config = dict(
    n_layer=14,
    d_model=128,
    n_experts=16,
    experts_per_token=1,
    d_expert=192,
    d_shared_expert=0,
    activation='squared_relu',
    moe_layers=[2, 3, 4, 5, 6, 7, 8, 9, 10, 11, 12, 13],
    router_score='sigmoid',
    normalize_top_k=False,
    routed_scale=2.0,
    balance_loss=0.0127,
    balance_bias=False,
    router_logit_norm=1.0,
    router_bias=True,
    scale_expert_input=True,
    init_std_router=0.011,
    lr_router=0.000636,
    vocab_size=4952,
    norm='rmsnorm',
    norm_eps=1e-06,
    tie_embeddings='early',
    optimizer='adamw',
    lr=0.00339,
    beta1=0.9,
    beta2=0.98,
    grad_clip=0.5,
    batch_tokens=65536,
    seq_len=2048,
    train_tokens=637200000,
    steps=9723,
    dataset='wikipedia_en',
)
Below are experts of layer 11 (counted from 0) of a mixture-of-experts language model. Rows are named router (the router's row for the expert), up (a neuron's input weights, with its number) and show model dimensions 0-127. Each number is 128 + 32 x the weight over its row's rms, rounded and kept within 0 to 255. Numbers have three digits each.
Before each expert's rows: a language model's description of what the expert responds to. This comes from a sample of Wikipedia text that the model never trained on.

# expert 6
Description: Name starts in tables. First capital letter or piece of foreign personal and place names in tables and lists, like G in Giovanni, plus spaces, in, and leading digits.
router:130124156170098085102156113147162205132172204061145120148089126123063159158138169145123144094106172184193145092145104125125116152137156126106135160071078147125172140101091148085129102078142158107087072083120112136168102095128141110220112088132161115082124113100166109073106130116088130147170074200105104132145133157180091159131143137091094134105145142140158150130099110127169097142126
up0:119124138102134099130117108127163097070120078123163142184118155108105187055087116145107148130157134136149144128145146093137144144118196134148157056101072122150139135137077205201118173140142135158127092057140157091166061153131130179141114116135055122095138120125123125184154089123093132185172104174114079079178165142132127151109116170114134172134070114075146171132148123153152095125110
up1:105112112087127102141115079170150151158154088145122082167093083207123134097124123146153178100184101177133130121121215120141135115101152107074131112096056104104133109147106131123105155079152140148196117126138180149138128131150149137132124123154185130099123031097104203139125083103082159124132161137136072150159162159098169098068146132156101123141140098144141096097097097132145049082128
up2:102106150103172160161114103086139148073144149102132142125110123080089133127151119113080144132129144127189121105163082120119134189132180144160094086093110095199127140160149202134101160124129146144100070140180127089142090134099160193190109076106088129131124060103152110140173115107139128167120115099068120065175141085079137131102134119115132195139102149106171140090170171065146116187140
up3:134121147141136126134122139147159184180112137169113150080180122086083105172147155060061104132113068183176144139186106136197156151121110154080077149099083079111141125105078174104151129142137192126168069113132138126143116148076177134116157077148141150141143113056117146134203132123143121180148119111133119079160126180099154140153140148141111135063175131145180141122117179112100125150100
up4:058146138109075146157168095100140109117153108089146106127133094201074076085105107163096087104101159140171118113142133080104160148152132133129147175118092115143107136129108093111095169102133212138181121100156100121150161086069132178132095120133077190081092076136147165177147093146118167136115149161166080148150109154108136112145159205156118101077139178124139167133165126153100134136056
up5:103125192130105088130138124093140145127154070134174086109073054162075146134172101111094185152083180175131102111094129090094169129145112138130146137097139056156161128203155116115067162149144180138191107100157161095167129156153169137149065068151091113140111123143137170154121107145141133115102146122169101114156103099131243150091097164137103140164136131131122133164162121131105125120129
up6:107133137134131146165129130127168136139122147107095111112209083112138183121098115156118166090144152139224159085164093076129125144128090138134189080045088078112129175141118141096160185130155195155141143109127126130188126085104166128097107142147100112108123112145136168133175116090130174147126152121190120109157136162128159156110121151120076146143087088066225139121133108088076090149121
up7:123186096065140121161113097140130124165059165153118131165160141090128139139108106178050171137147138192109140104179131152084151123130172123105185135088071111149110167102036155106150108175146187112092217097149136122151092162129096146136131136114126128125153113129119167077150128161135111129161178133140093096188136140130137142086124184096078172118121163180157158089134102079139097141132
up8:100122167159142198165160101155160146158175121122127160036155132126145177138108130104130105174209151128074172167126195100150130123081111172070136140144137117124113147168051235121177168144144076133094177135098115133142105124088093145117133140105081125153122149157155134115148134197145139121130098132093118084119133143148104081171129178141102092106116122110100155065105102153134130136146
up9:119069096126100093144179100063194153142170122126162156114106125162120123135125134109122106191079127180090129166195111171150113158113120189089154088084088118209141130109138144070177181160155169135089081154128107051109102089091166095148138088116095080116179126110123143153134127154075104158123093166126165158116147120101131119126114127144141133126160157094145168096183165124135161151180
up10:145130142110090175119141123123148140126105124083183189128154145087122155112150140116058126161181079164089166102148128163158171162119126146118200196143183164130194107130120116136107129116153163155111162139129140103131160133129075103116103154126115142130112125056110150200144140154132142112127135079121094112170157152171163097147099115112067136029117153129131197098129140120152125234157
up11:054106153132112118125133122116151122160095133191127088150142052156115167107128129148089123188076173126121090138113105144093148117172168124173159118139078108148142123133158172116129157150154187114110110062157121143125103128120136125126102190138120153103145097127153160195156102117110170208100157204151110064141137106137111151076091152154115136125227178095116188154149097141092141111084
up12:167123164139122115166154120107126109099140127133178144149117148064098142169145143136120137152082150137109058118194121113080140163143128119154145105077141095200208109127116096078118114191147098203134125110161103088184121108146151142106063109162089115126107102170142161157129077122162090160138142135134096167156152095067104164122163126146111160095181179051115128164180132137151092185113
up13:068121144101139083110111119161133129152187152156157085082127087193102126135125096103171144127096072225157100132175128106123142082159119102097063147128103097169064085126130169115138180070138194139134119082086167107142168131106129071171141101123120115087147061126085104111151101145119152155150152152110137095176113097111113118154096118124149142088160131085174160176156188128156099133121
up14:178114128084120114160120087127119108111109077119190125123099122064143112134113118130126188123162115163134071120172168039092113126133127122147119048081102147177154096090151170139119164148145169135087144074098169108140123141129199193164101128130125101096119122164114155116121108122116133141143110129065153062159179155178125118066156158105126221153131120132165137097144147103190117160102
up15:116156139091154108142123114171146105172162132113154127128115109176177125117112118150155154068185174155158192145158182154064128168105127106084134109107094142206124138172140212148096139116133154117146163110099161174151196163130153128168106081138147108168117067061148085166158072167138107150127144124107088093153154149125108090108111190152076152174088189110135138134126147120171101127128
up16:132157224119158146151188178124092195175105126089169152098110121124127160106137046117108150143141090148157114106157134111143180152147101139098221162134154116136145128118098191124131136118108107153072146095144119164226127113108138142141164133126103186156129092086175117147178130162097089116162162146098137131175174140156122136149113130130088174155146116151190152118118175112161066128123
up17:109143203144046088157118117190121186145137141139150121055135091087063117165163159046165117122080069176094167101125122171153188163111133132094155135131137078095188157150099097147162165089146198142152098163106114148146150096129138108088104121135158126151151099138169133136136110106126149084155109155167083133150132157078152102137134151181138111088163078126124179103112139136116117143105
up18:135152167152126147148129141126150142137160147153104168156102121084154151135153166133121119177159110156123150119134197113187135102100095153134124129142170151136128150121147134146190104165146123150164113131075151148103190081095172100127148016105146099243161136178144168076163135108112160168081183151162119191073135096129143167150167112162135154172161148065116159102112154128134121146100
up19:142134170101087164175117107124140087123106189151199136132147167166074148170134149102085108199179126096074143129186123096177161086134100108112124155084107143117139130154078133094155121101151188098202158073136119136164100124068119170157099096137155137104129138156148155139155167123138200165075142140068085100178161160167111148125110152102101138080118097087157123097145168120116114158101
up20:159125167132131096124113107108160149131127148127116091092156105151095136122148119086108129154098091187133121146148084133156171141158105115097127160102153059160106076150080120099171155097143200122196099097121143092176091106124210122119100041165185119073077064134121108143138090144127110191147129119150116095160090133119162150152100150121116165129169118140118150167162192092069120191155
up21:123137145088112161158107088089146177143139099143172106101137101159101120136163130110105179130084139185129083125149076154058106110180194116140138135073078100127074098134192142066074147100126157115090114085147120149139119127120142160108150146110139133109156077110180184114151105112103183162153126139065073160169148120128117081082182171114077148154186141099180163107113160097132096162129
up22:165135145128143120137132068136155183153148108104173107150097085202123135147153091135148122155149135142114179157128113153126122118133116137127134069099116093134119150190117133052143137121143228127109143184057101114164109158122115120194056133137137133089100069108176120101155158060096093185123151169109153067197127089120124144128095164116118143197142090105126125166131077119154148130151
up23:113183164108132135122123139099139111154116149072111149160179090158110167110154122116107149115081134185205136125115155179133161167150113094110117187134160095178089110139107091102113120114153138148081122190125111100162167061143095067134154122174126102115111075170144127124180144228139109141146129153156085131163095133145144168153144161104087119110166148094175152080194159084111105170178
up24:147135182149146146143128099071136120173184139127118160094144074111121099112124148139116156117147134152175157152126069154100138090144191168124160190114102090167187121139146198095106125047148130190079145138140138088110073160107193101118139144144142140076158113129129120169131126110107149145158121115103098101139129164108172140161165111134068154122134235089084153183115171145123155183128
up25:085126155147152091153130097192134185157140170149115113102145073144125124117135136115204149152135078166194160127105109099161174137110156126087139185091127100067092126081123165114153149108141183133173070181052148155144106087124196092116182070131157148148102135107102140138201169121137208149164134144154117128137111126131095117135167120168159146131173149146139151113156148116140146195132
up26:146120112140144073165158151073120118149124075093139101087139109077160130124102145115093128145097108222129107147135110093132134126182100144047174123107083134109123135141139176155119155107162161120071070083102100149125080155104072107152158078122139116114081134120131097076139164182108092190120120111154152109123119083117135198092101187117138150175104149155093232122146125115145153136098
up27:049097186154110117157106124102120151097148117136112091083073133102072179132091155115116069170148091188118130157128143134098157167097196118068089141171124118125138110137133218117142159110139135155117118143113082133125127074115139135157052175094080086116153108114179117183171084132093105143100107134107150115167174101108149124146157108092137141136174130128118218108171124164149129174110
up28:083149168120162125160137120128137096155156158162175148103161152176116119138164111156059219127118128181156168100102108086079144162172145114131146099141076092150150066110150170057063140155145177138101128135100085143190075145103160130144091160105082098113134096090108126166132115132135144158137163128104106148146161065130140115119101158136149137155180159044129154071086115101093092118150
up29:182184146143195108156147137126154154232150123152115126083158126170140165126129137121103102167172137104118138187121146178160147132076136116146152191156086140159173098110137136113176099094146139102106169185141108179121146155099118150200109166116142129130110121110161159169145077141082103150161119152077091122153092138054135098123193121120125132130169117076154187148085183114140121157171
up30:187132194161126125144143099129130107131160088133182061088136131113142174151103114146185098089112155134119136083108199176076135087096142115098165077096142135188137106164119119091245129162150146114140154129102145156184111134110134145150163129117123108115169114173194107152093140143138116190123148176116097177151143117180115130133117143128175128097148122073112156169102141099137104169199
up31:161143120112157096152110129111159111110074150143177165085162131140163113101173168134119132114147139173137128117186097122104177142128173169149146104081172153173146078145143147155125115175150176200144155151064131103125139099125111120130157127208145110130165089085105140125123128112167084150164120107096127100152119190124123092116133121132104140015127180153128147107075175145137134223193
up32:108120141042108154143107105132137093125125175139171093152148134143175091145157115164183147105169141177181138113151111198065157110177124136171162170133099152184129080141093106080112100107135146172114050131121068129107130151125116125172206075117186133075184114094093113128107077135089119156152109138110134157140189103109085103117125134124153112089148166096165175129094156108132129118091
up33:074132168121112174152121133156163169152114151134152158112156130134073133121174132166171136216152130138103168129132087126109158138147110085109174131139122121077140086104155123137133137068148175172123151168051164106120118131131148127096165153119185177141131117147148187123136168154172163080134194147164094079146156118100101171121139135116077135190170120090142203063162079080137136174119

# expert 5
Description: Prefix starts, punctuation. Word-initial prefix pieces like sp, dep, aff, inf, com, plus periods, commas, dashes, opening brackets and digits inside numbers.
router:181150102167145079139145089184087152058135078146073165134099164120136166113072100194135199082175103202117139074122161116199118183138136073127110135138122174132194104116116116169140140125135110118109129131147143106134164118165083151118138125085135105172074089175152127120146112213134109107094128085091144112116125208167153123120134099126117122154106143173089130139105148133139098099140
up0:180115155113114113133170116173122069126097119131132145022077085129138175082141093127154168112169109187073104132099141099157113137124094087139196129110118150144186151149077055134140127178155165158130130145106169146103147137129162074119136147157155116167148104141095182181151167147143159140107192143095117101098093186162142145088119103160173155136126117079116103094093140134150108196147
up1:077073155074092103136130110149129075135147139138120150205175129157104170133127063145184123095130114182133124158081175092128126072198141076099171145166086078132113088113113137125101170104153183121131111100159146145096123141151107164121159118137096131141107097201161139105195128162125130134102140148119143118180105192127174124123084149137092122119127135091116128090186143068133136162210
up2:107161139145142078137129058149127134087143095143139075118137057145097179102166075121153155143157091125093152109077165100147123089066104064155110095104131139143230137155110166116119075120158126151088152130134113129065133143110161128162141087197141126132109143099166128064146087166105082131110201172121140101154118111152145124153111149128178113139145144084126128118101110133226113126172
up3:148106128151078134153147117094125111065131075133099145161072156126137098100102121147123189090150135126137156117119175104133158146165184074095163156124159107183172089154086087113127121133161145147140140078085161127129174181081129079096155152146163140162146073158170136091128135112099143127140179106035130096098086158109153117140130147194116048142129089147101159095107186162189105146149
up4:177147163178126125147145104090128147131128110134097155152155121083122126100125123095091211111186088082099111139095134163088162143098092085133101147123138188137158134149130060160093097128158158145102150112151101130108148151088178168145121115095083105129116111105087171109184095202079103152128176195084175131133193182170096152090171122111152164073106140161145148162087132087131078139111
up5:140148157152126097155147100139136123101097097155135164105127086160134106105182122129127175164150090124162169155068174120127103181115129108156129093152081105096178105169113110091114080172163117209131099124106138145104153098123140125132178053120074091166134153089080210167157129180087083186118130139053115131149154191167144162103147123160185160115113138113114136137145150103152140200130
up6:152116150133130113154122115149118098088076042168117159140084109111134163128060107156155162183129156123115144147160169154123120118134131176127112149143078139140123158117153158128093156124147073152090112085057150138131141140096145227119094072151150144172107097127153178100123050186117161113129172118074121075099110114127084137097165166139170155174164169106143189106133148100188147106162
up7:165127157098164141156157105123137156165185154102141072196157144130095167122089149160155149120179191113118132077145152119104178102102099071075110108117122111127084116146113096161129085100156136192143073189134113113134145137150134122131198109157127101114131109152145130171143165109132149109089121116121108222125068111117230150145161164177142107087108107113163163135104096064130146125173
up8:139138119081190124159135123141105093087102132079113130080081142081123120054144081169140156131168143072114113097115212145142145128096085119096158155138074136151121104127101125066076124151154145165158133176123146182097150165111164110147152086084182126163181130153085073122147120154115115140028184105096158108129081146158140070115147147164134170092141150113148155140090107086107108121131
up9:109146129106115112207120067136124166116093043196114142118129128128136173097186096163178133091125094123152135126089103099152124097096157042131084123080132160129147094183138155085140156121151122128134102066164155097059081143141118170059144139160115143122132082166131123107142076169131108096068113092110114174147115158120202102150128148122092145135175144153098148137114156143155080148088
up10:139134171138122121146142130144150103124128116117135179055164109092085121081130132145135204139130130124087185097086208142160096119137136113081115141086116172099133102140135118138209178184161143178176121176126113156183138169100091153123146165158127123162157130186159122102151098124129205104134146112104089096144137214134135100079120115156126160174122146145146148170140198091150113184160
up11:099124145134110172143147107149133160173160120125136180062095114139161134052142086134112119128158100108196159082111166080064113193079151084067087089176131141185139155155173156121096125168143153169157137097109163092138152123129128116116203103110127126127100114116139135136134120167127166114091170108091157090171132171140109099164183179187184132141113132085180152134153181087126132145157
up12:060140189115234160135121149156149076107172116130123149140159158064077195109157104128140174128105086151114105189077128114173147115180134130086127147116141082152100103145135121124141147161145089165179142110119117109086165155084070105066150087082087176123128137135107115142156135169086126133131157136069148109168195104160127156145154096122095112091132157129139142076069153131098115121140
up13:121119131096148140159159136107117125113189130136115127092125065094132157132137147121097090175126122158039117089144169164065162177134166066137077150160118125099098116115086176099176204151160148170149083136121134138127073157093170092123166094121122121138169136109106109104109093149118124090070131056153179068095117137144105065132154174165202093144120110131087161168132167113153120135128
up14:110173152131135156178137071082107092161097150157110135130137125133164139113150126173101128104105144181089174164091121138148135161074128060169180117138093118084189137143094157144144099084154113193182103120154144106101123105111164146111146070105128155136112099158111125175135106202142108138063177196149145115118106199113158084092197138154091125196123126130154131181089116090105114141167
up15:184112184149074168170153165140126136118052091147146108136140118112161175076135096182179145104155150122149099155131126189151165131141103158111118136120094105171154134115093179106135103122165139142148096074163150118159153156158103088127165153130140132115113102123171197107112114135171063103060144097099175075203162091138208120106151136108144178097089141157097165155137150147113082115165
up16:183158113065104115144152040201131122178169107164143158099149132139098110109129084122075186170150089204144093083109150137148132107192096097110116095106113140135051132113097118142165123133146142147117111157110141139194130146122071071152132110124178125133166100145144118146150110113126107138139061091076130099108109102127142099076116098219108143164100136114109149145129119132176113083182
up17:109162122134126100187123073108119119128078082131113086115163148111135110154119103133115165139089114139135136099110130133126136100148162103180077104119151101110145113127096132099104171198160187088096171063112134110067077128134131140160133145124030132107137105177158139097158056139094157131121133094103192140212186159169095160094165163115149171144149098144116118120159172101157073146070
up18:163140158154140117124183128126149114135103107146150138080162130107143118200160144119103140153110118112149122138154174148109142144109138099164123141074153120179144088146093162176128161118154178145144099171171122113126074087111166093159081169162125171170111130091158132075177113185081062131097148059110095118079100140153230101150099135129070130121112124104130123198176128166151200106162
up19:045161179095201115169141095154122126145149151097075118145140110137167149055125044119144166162185157129092125139105115117138126179184061040107149118124124059141125110117114135189142141131153158114135090110136110157116112152141073107080142100133111128117139102137169116090150109116118095109079164118136118121110160089110200124215141155140148130114114052139092157125132123139150110130159
up20:131130165146156161126131147103131102108128169099128154132149109080185169128112121110144159143159134163115210169140082170178162134152090151105158114143122122115173165171165134090180143140151139102131160160096117125140177125104132065148070147145075134125168112174172092026117197164058123138136153159102101125120108137164186104134144179124072166096116153142119189081145186098134141146154
up21:126123168116166117143161156077134087049155163141127151090180109101099144144142042059132155107180129161121120149091116131186110084157124100151115126126139146115142126156113140181178131123164121199157138159085179115120139106095099105110167106105140096157166125158134125125141086151106161121089157056057192119108128091162110126124129091118127128118135123153147092080169144101225109196129
up22:158078192149066087137162105106113138130101099147167142161100103159124118164084100139163189107122139157127098123128146098102134074079108135080166142149123122129141118125136118108131129081145202153121162136110133168140158157120091136087120043105128142104157136160147199146133112151150150178089092180056083072103120173134123181155102095107102119113186162120139188119071170061178106123123
up23:110143131189101150183130101105113146124163110087098131162100104130096126134141093123063134120129078177128134100093137142146151144113090149129111180122139174114152146120042117124130193125152202151108119129060181130143182106126131170137133083067136131089093072104141093170168141196088096135088160104109140165098075139126226130119118092104104149074123161132101178163154115118161113155153
up24:121149155116156140133127105150141109180123136106104116157128140142077162080139134126110140184182114128082127066110115125112110133186108064089121102092070157160109132146158095157162174135163100191183176137120103087155130123126125153129187090215139091129116116150075150122133153189079135129085175078139168152115131054126127130166203198153136126113169105140138162133150097135070139119173
up25:139121124129115130173161086096100156147123110115084107097130121057115160062135091093167121165088130120118162125119152147097132075135155117127114110041105138095186136114178167068080100081145110128134166124149187141108206134103145162166072154147123138163141108080138114115170084205168105112089168104135182139155113145083085146101129105142162134181074164158151152128106181114110091165144
up26:165107129124067119142157129128140122159103092180141176094139083097139125100153116162160177119119185136106083095145148098074148141114136087097099114150140161132083126150106181143124160150162162143153090133127176146134126193122122112104147129170120094075215092131113150132126030150085137139055105141076072112114132167152159085111120096171134123094105202084148113131056142094163091122104
up27:125132149152151119164098111128128124160073111107095118114111103127185118071168115164123120101123050143198099152152168105133116165160108128121111099049118089122148137125135106089138126144143187126174157164109039161172179105118158149124108119137119107138141138140092188137183095180153149126121118146040139129128139096174138128060205121162189168124183085149161134064132140144102117148122
up28:140175146163131168181126115106129150177156086133102077143170112143161092110154118138162088092160108130108147136153167146156140144192047083132162180104113171107177134123147083119123109127138093164143125073138113129196102155136138105125129111140131099101136137160142116188164112127106088175049123148150124100146203091163215122121100115116182097065153173123108165166105128122175082145176
up29:138119140141159131198162148072129100161131124119134158109160109116155076088113151130143094102191097228148070137110111089138142165132107113109145082141156131155176110132057144146194116113160156222122115133098135098111122144163162122116096135119104102089096143158136146221185094115135127151095172091111163109150112095160176176096099100138133200157125160142129120080127135140166176138145
up30:093184149127100165163093086100123175160068137106157104149150102079062129130124083128137110121179119120127134147148170190170137155178151130104098135097147111171179074170139155095134125108160146136197104045151169061155141110135114132080150100199119134150163098109156163161134103097168119096101176111122151133117146178124104068149140183111177138086146177120124109151134119138137092102189
up31:083133171105111203133139084156112150151167095119151140111104144096137135125090087117136073107116097123089142103139142096129132149101137078110121146161135112135171087133098136081172145135166200155106084131080159074150170122130118093111084170105073139108172136147226135081170135112094097125079092163085143099169102108115127150189068115091191147075075183126120159134100138112182142119133
up32:146143118107111084120148077116122128080081147226111106145150159152109159060184083151160160115106124115146145120099156123173141189171128118113137166095101059159078092159105148093116103156168162106110154094164071153128132121109117112144168123118104167231155119096128146081136101173193123111100126089116148079148138156174098124090153122125087173089137100162163134109126122074104126168094
up33:131141147130094102171114118096112116103099126180100170133127143204117143086092106090124159120169074185159081095094122075138142142117157077147135096073174145091117070160113092140118145060157129168170111114126115117128130101137148134081173089150030113163146058199178114097183133133095128118089159165162154125140149143186178131121090108193121111140140132138174136104134152147169129128147

# expert 13
Description: Subordinating conjunctions. Clause-linking words after a comma such as where, when, after, before, until, but, plus sentence-ending periods and commas.
router:139190145182094202115109105137097160143153133101086079155126114082124095133117179138155140163067120097122134145130151040129143104108114114142092143138105183151162097148136091117154087143134112119137086077115074122118174039135142109136119102110135079127114098141126106061110106093115170107170049126131114095175132138128124172067098162144072164113151192132107144126091156108193082126152
up16:056122167140115181123136136111146118117116116095175133170139083062119148108104063126101111086114096147150221143093111139146127118185106124129177120095102141188101080147112132134151156102153126172118145030185115096131136162059126135129132090142134113107173118156127156112126177146146135166149150098126124088110143132070125139124150153165099084162195186203110151150125093141094112108184
up17:119093108118154125161170151153141147143115113148151178088124047113061106064132095106129117135193166121098175129160141119167142079117093162066097133126123119186076085103132104188149125133134140135127154138164155132120138119098141092104147145099116163138069139045130177126154139134206137142130117101059073120135123129118112048151155116189096212126167137106158150139071137118128130098118
up18:096187131173131175146128108121160147096129078181115109119184092166177158140167148110136112144196101144118154140071134152070176125129110140076093132118146145121132180153117129103145088163154141121130114120140100119110148116107076129176083093158114123121042115134142084103149123226139152169135136168060105212124140147183152117090101102094137194106131112140167178061123145127127144151121
up19:144099154132136131162218106101123181158148131200086142120066108077135171094116124135102098086122115140108122174163169162132132175125131155142203157112138123221144118150149159079131146130160131178186108170125129112125152089146089100132120051188104112128151153100127152167157103161123176155163092092133065109116116120112140163095105102167117138096116173132076150110104142113123188153184
up20:132155147119098120163184167144148108147101137083154122160217096122112106109133087156094093090161068085161156100093145103129178159150152170127126110172117105155121105144107094089074161150147154133180121076066132090132137068147128076114128099173115145152119145182138140130128083133181156128204124129163126150147135092158077115155121124206052162084157134116169152175102192130129109121118
up21:109157171107115155123151061138118149064075100121101140125162049191119107129166129031140120131137146131111161152137068138111189081145135117071072134106128141118164086164095097150153158121145192134137139103099094158084142127089100137103149091147151089115216101099122139111126148100119133179124117055120155102116096129191142153091203131121154138102175125154152171129134130120137098133170
up22:102162191098160149103141174150190075098134056140158106132080102119135140102097131114132100162182118135100179119129154121114162089054099094107093086127141099178149048149107144045138156214154170121147142087106137128147174103148110106138140079187121131105169139148126110118178115127154162181135181087114166150105150148116160091128108111127169156086166152151105119088158088141146099131126
up23:122061183082111115120147112136126123092121186112125091117105088106093133110110107139080116172136137150197159115170122149108219157138124045144180211105142134157178130167097135085108146206159156150120165087118141119162153112154173105125171108101103157159177099144146145118120108121162126127107141136109075152100221117154102132122098127176153143074159150118113109116143123117186069131125
up24:106093112117126175161150102146147125132090175154128132085120099101121093140138130147109121170098129124068151158171225133167134105154099117069103109078128151116103148169127130131158068144177103153162160149123118186116073083097121137183169139124115075102128125103196143119167087132173185140113187115118073140137060135087082089103109164128165200097080147100094122063130125133118120107155
up25:117104165072144139132142107112109146088187131155176082092122025161070130109171141138110135159161106110126079106137120104074147174119187062096088065134132107116088127172111218141078165121152136161127100135143136131147067141143155128112086159149142167117093101156104169126104144155058134143126137067150157117161120107111116169103148105173138188117137150115172157133109104082153160123088
up26:145124174111122122146129140147150139143133138111147120134174085126112157128199087133135151134173085120169149143163085108175153124134119142098089083079074126165122045154075164167093155141145085152110109099066198135160168156120121139131111118090097135168164096146103187134128100144181106128102129110140097220108094081161192170145127214181131148155138170188142135105102133128142110148096
up27:148115148158155160132172108122159162123130163125118137084139071129134197092162128125153108139119143105143151204171124161079141144123127138109134139124113136202149109148127165143152135171153155184148128084090156135105165128124123163097078103215139158167169126200118110105128166165061168100107127151097134099141102075088153128114142219186138167060123116147141126059101199128159125114134
up28:089161149160126146136124120126186153174089104118164094119127109120104114136189086121127148181226069153183138191162180116131138140142125073128144080122116073076084130163133078156127134144130122195149133177147117114127098181114109098146183120080113185170106074128107133142122110128094140136171087171082108142124123157088141099135130174147127152158145164130199192116108168082103127165125
up29:096106199109127141132097149175178174124060135169090131152187100176141149139099083158047133133142131107192171115129130131139138117116122083152093067137159117142102092136118159103152074127150154130102087100096126047196117114124114150196110145129159195182168103087135117062148106125130136136161100141130109128098131080188190116169130086150125144171135116100151145088140173139127103135112
up30:053135179106141093156149104170119095149126159178181162144124076101146088108158146098121098170140120126094106137097096112108139171113120154096114075129170109198144124131117138091132140081170195212118104138135113077124161124149174086103097128118120143068126119136152113080157129092107111121134165073161170134103155085086102120075137084126136168136162136046189106112147179138181140090159
up31:172070142163148134135133164171161159152134133157161113097130118105147155083160092191143122167132091095068116112196163147166165080135124146099070117146100146127131099127151106149104169138125160133156112112097191119102153112120133168141150169099102164108164105070099171129120109129190138149150132106082109184131134094146158074140177185191135235135106118055145175147127155146172113138142
up32:157095156106102146131157118110119127115168062107109090148125092108151244131114076131029141089163141090144118166144127115137175113100071061154174205158149113111126109160107160092130143097158166139140113139157141114105108095134173082133135153145121146138165139113162136092150123160094159106149053121137170116128132127199138192150105143118127148105140157180159145102094166075110146130183
up33:104102130140110166159173138096128136182121087156116158142136108114152165082140108140129184147130100128149119087110074135159167120075144156157116086139108104161168104159089141121077141180137153168122166118097129131132156212095173168161116162095133148160176107100131124086117099158121071062111121139152022103130122136190178155180149177118178123142118138124121183125149187068113126159179
up34:115087141124116129115133123110121120127157171131150094147150104037092137067137117098087160189107095155163154158173195186117146167148130059107112173105125136166139106151113103181162155139142131127086092113148079071135146081135160086140142127092042165184153126127137154118087072120151097203119122134178154138091151070145166155147118172154121172150144122142144120059174146118149106147131
up35:105109145122085120107165134144163148178131126125170133138175097160103114114154151140121149159154095126110118086133134117120182092171179117146096202141135125181068084106093199088126183096156171127192081114108164132118118134106161103126100154135128119083153073163131070100095156107169155183099156074148158102090117077150171109131072098177079159168122160148146107138096157078143155175181
up36:092140102139098062115139114063128118176134163151086096087146110125073093068152134110103170134096103109076121155103131137095157145188125163116183106114129125131159114096140138139120090165134163186143120121112083129156177120118157123100125061144174123162158038105124115121119142200091096101145190110166180163130092148140152181138097164097154137086125190127152149166109149105193154173092
up37:132083189128123172122150136159148171063209147178123124133159060140123152111135133097121125128124059116129107134176117136119233118123147113123139140156158138137133117148105130153172125089139182106130104168041145152072180108079140097114123134144122151130126090166072133107121133133075108194132123098137133136146100068175165154096134144158077191180176165130131138115176133099147155156167
up38:110115160126156190160137133155181133136116102119188130131128106134145179135125117117114161144122136145073118153133154136178165130132167136185121123100161124165147109202087095085144135157145080164156174099072140078112141137147141085095161074105148171121175158054090111147129060116121179121114148089125130071118111101130124095092147216123054131141116103098134128074157072159178158157179
up39:058072113107117130174146136113128140154080129084168109140119121098130126059171136126090082141182139170182167109146112107139152134071180082075163119106147116122095137147163176159143076101145160151120132119129115073165068133128149131102127141089124177130154083081120180172122129090142143115131074170137104127153169169107160079104157124129160149087129111058140108099173094129092158220095
up40:103128147134095159110159138133143141110081117173087123152162125134175151120155119070141150179133104106144101083116184112132214150158094081062116070110074118181092107136149086110108137151127166142125146107132046104139138111150112195139103075173084136102124058112134103172153166093153170120139127163134137111076164154097152130124129116209151138089197100096152148099131159073124096134157
up41:174186165144113140136189130134170213122082125122098126145150068142175086073170141110101120130128182126125119156095165173091188122120105170183091135119094136153146121163141107107164187129151140170140107091117079118139160110139130152127130099174145111113164089171094096110157155097127159150129113110138094078111136153166146156082117063205104114087155147122155179192163177086103109159101
up42:108134099116068084179147074049134122143139146162116105091097081157162149133120149167173133099173121083085112130097146144105137177140139125183164110073099081120135107127137194168152205135163155116096172102173111148109116135113153154172122153132132097125153069079142094093162074143137060147123131152081100055110165139111135183115095198125102163172125154107091132142117098132161099118145
up43:093147152178159135145146121134188133133132144102097108130144089117088150051193117138113132184109072178098143131193155177158180133103122138104162193105148145139167088096082179118176106115161145117171147156114192125069150105122140140137105145105158125122158098134134157116106132141137106204120118103160182102140200094170097131142143168173156182133139187145114160124166167080123082119172
up44:078109119118116168136204144147173173128144148126132197129131071068031114105111073120130139150181136110172128115091129103158147169148109097112130145134150138176184120140119128116146097149154210138162162098099136145127121113108195066058093090167118115160122119139125115106114112110113141115159164120182132095133171144123096142096116165205117138075110171112089132066104137103114195133135
up45:162147131114101113161110076116125162171154168108165198147149086091107169124193101104126111192123137153124106171113174096131136110176151120083148143134137143119138119168126186167170154167127163138078116152087139145127154108111118165145152107145117093190128078089086246112115192156107135187140079144092084122138112081149122127104169181221121132156138157136108112124108105130165145127130
up46:096140114122107106177138060096140144145105224111120116123151171108151126122150120108147165155080118137103178094198102153217137092193077131153192158144111124128132112092099117136138128128141153093123128185133136098111140115085051106127117155111158139151107130087141073088127088194130179130074076145128135127194175127162114127097146168128142172116130132154173174060152115091146115130111
up47:111120161096136117125150088126150060075106100114146045169149131172092127171094101130126101160144098102110143092130118103128171121199190110122134112173065108144121149161154155090124137060160117163135092081149136170153117100120115073116069142171100124143122145102158105146111038215131103198116148114127112059141094124176198130155136129133114117077138137136152136109137134116174125151092
up48:142130119134121050133140169107169162152100098140158114128152126098109164108151126102151130169099112102105120160175184139123160137143139074116080098071089160176156101145151113105204177177143119097136143113129191140132119119135131092074183120161117162103168072156085155139100145081076107097154142134149103095106119105217132187111119121211113170097108132097137158172108142058118117176148
up49:123129120144136092125143111058078044152086202182153087071149094089094099105131139100070178142099160148094123154130168092145104107120162083125097122116106081161097108155115163165143111109138109214139185082124145143152078103074101125154116100141079144130160148164160143116116149102130109116155115105118150107094124082165153059150112143091152173120119161090103129118087127181181089134081